From a checkpoint of a small mixture-of-experts model trained on Wikipedia: width 384.
Below are experts of layer 2 (counted from 0) of a mixture-of-experts language model. Rows are named router (the router's row for the expert) and show model dimensions 96-143. Each number is 500 + 40 x the weight over its row's rms, rounded and kept within 0 to 999. Numbers have three digits each.
After each expert's rows: "mostly gets" lists some tokens that are sent to it at least half of the time. This comes from a sample of Wikipedia text that the model never trained on.

# expert 5
router:453552520544497477540448502529517528473412469502517572526516481532519508550522478436531513572499514421496477514557437492524522521473497522483434
mostly gets: " to", " is", " for", " with", " by", " were"

# expert 6
router:508504547490529466489510523516505553477531491511465498526532507506497560543545528551452473535450538545510527462568487455540522537451458542488518
mostly gets: " United", " m", "′", "T", " co", "em"

# expert 7
router:504476496459507541524525526497507451541531549515478420489520485474533442432462520518453497438513541526492496507453544497533540496525539465574507
mostly gets: "0", "1", "5", "9", "8"

# expert 3
router:504485545490527461499504521485502556498524487511458508530540503512514551537554522540461466518458521534538514459582496448539523538447443543486522
mostly gets: " G", " F", " Gu", " Con", " Li", " Bo"

# expert 2
router:505489544491531467514502528508510550498525476515464514519539509498515564532551512541456464524462533534507522462575501455540525541424467550490520
mostly gets: " It", " Be", " c", " Man", " P", "C"

# expert 1
router:526517438456436521464541497463501475519533477470519518446485579531450501440499520436597471491506462492526557512459504587442448439536513495455566
mostly gets: "ation", "ity", "ers", "tion", "es", "ism"

# expert 4
router:452399539498529491441504506488557561434525456547496548519494507447533536521468539567471462522493522492494471476490506417488474487519455551503494
mostly gets: "\n", "cre", "|---|---|", "|", " my", " low"

# expert 0
router:531493546489536457495506538507505549474526476514459494523548510513516546535563522538460467527459537530516525458565493461538522531439453543494532
mostly gets: " May", " September", " April", "ab", " Lu", " age"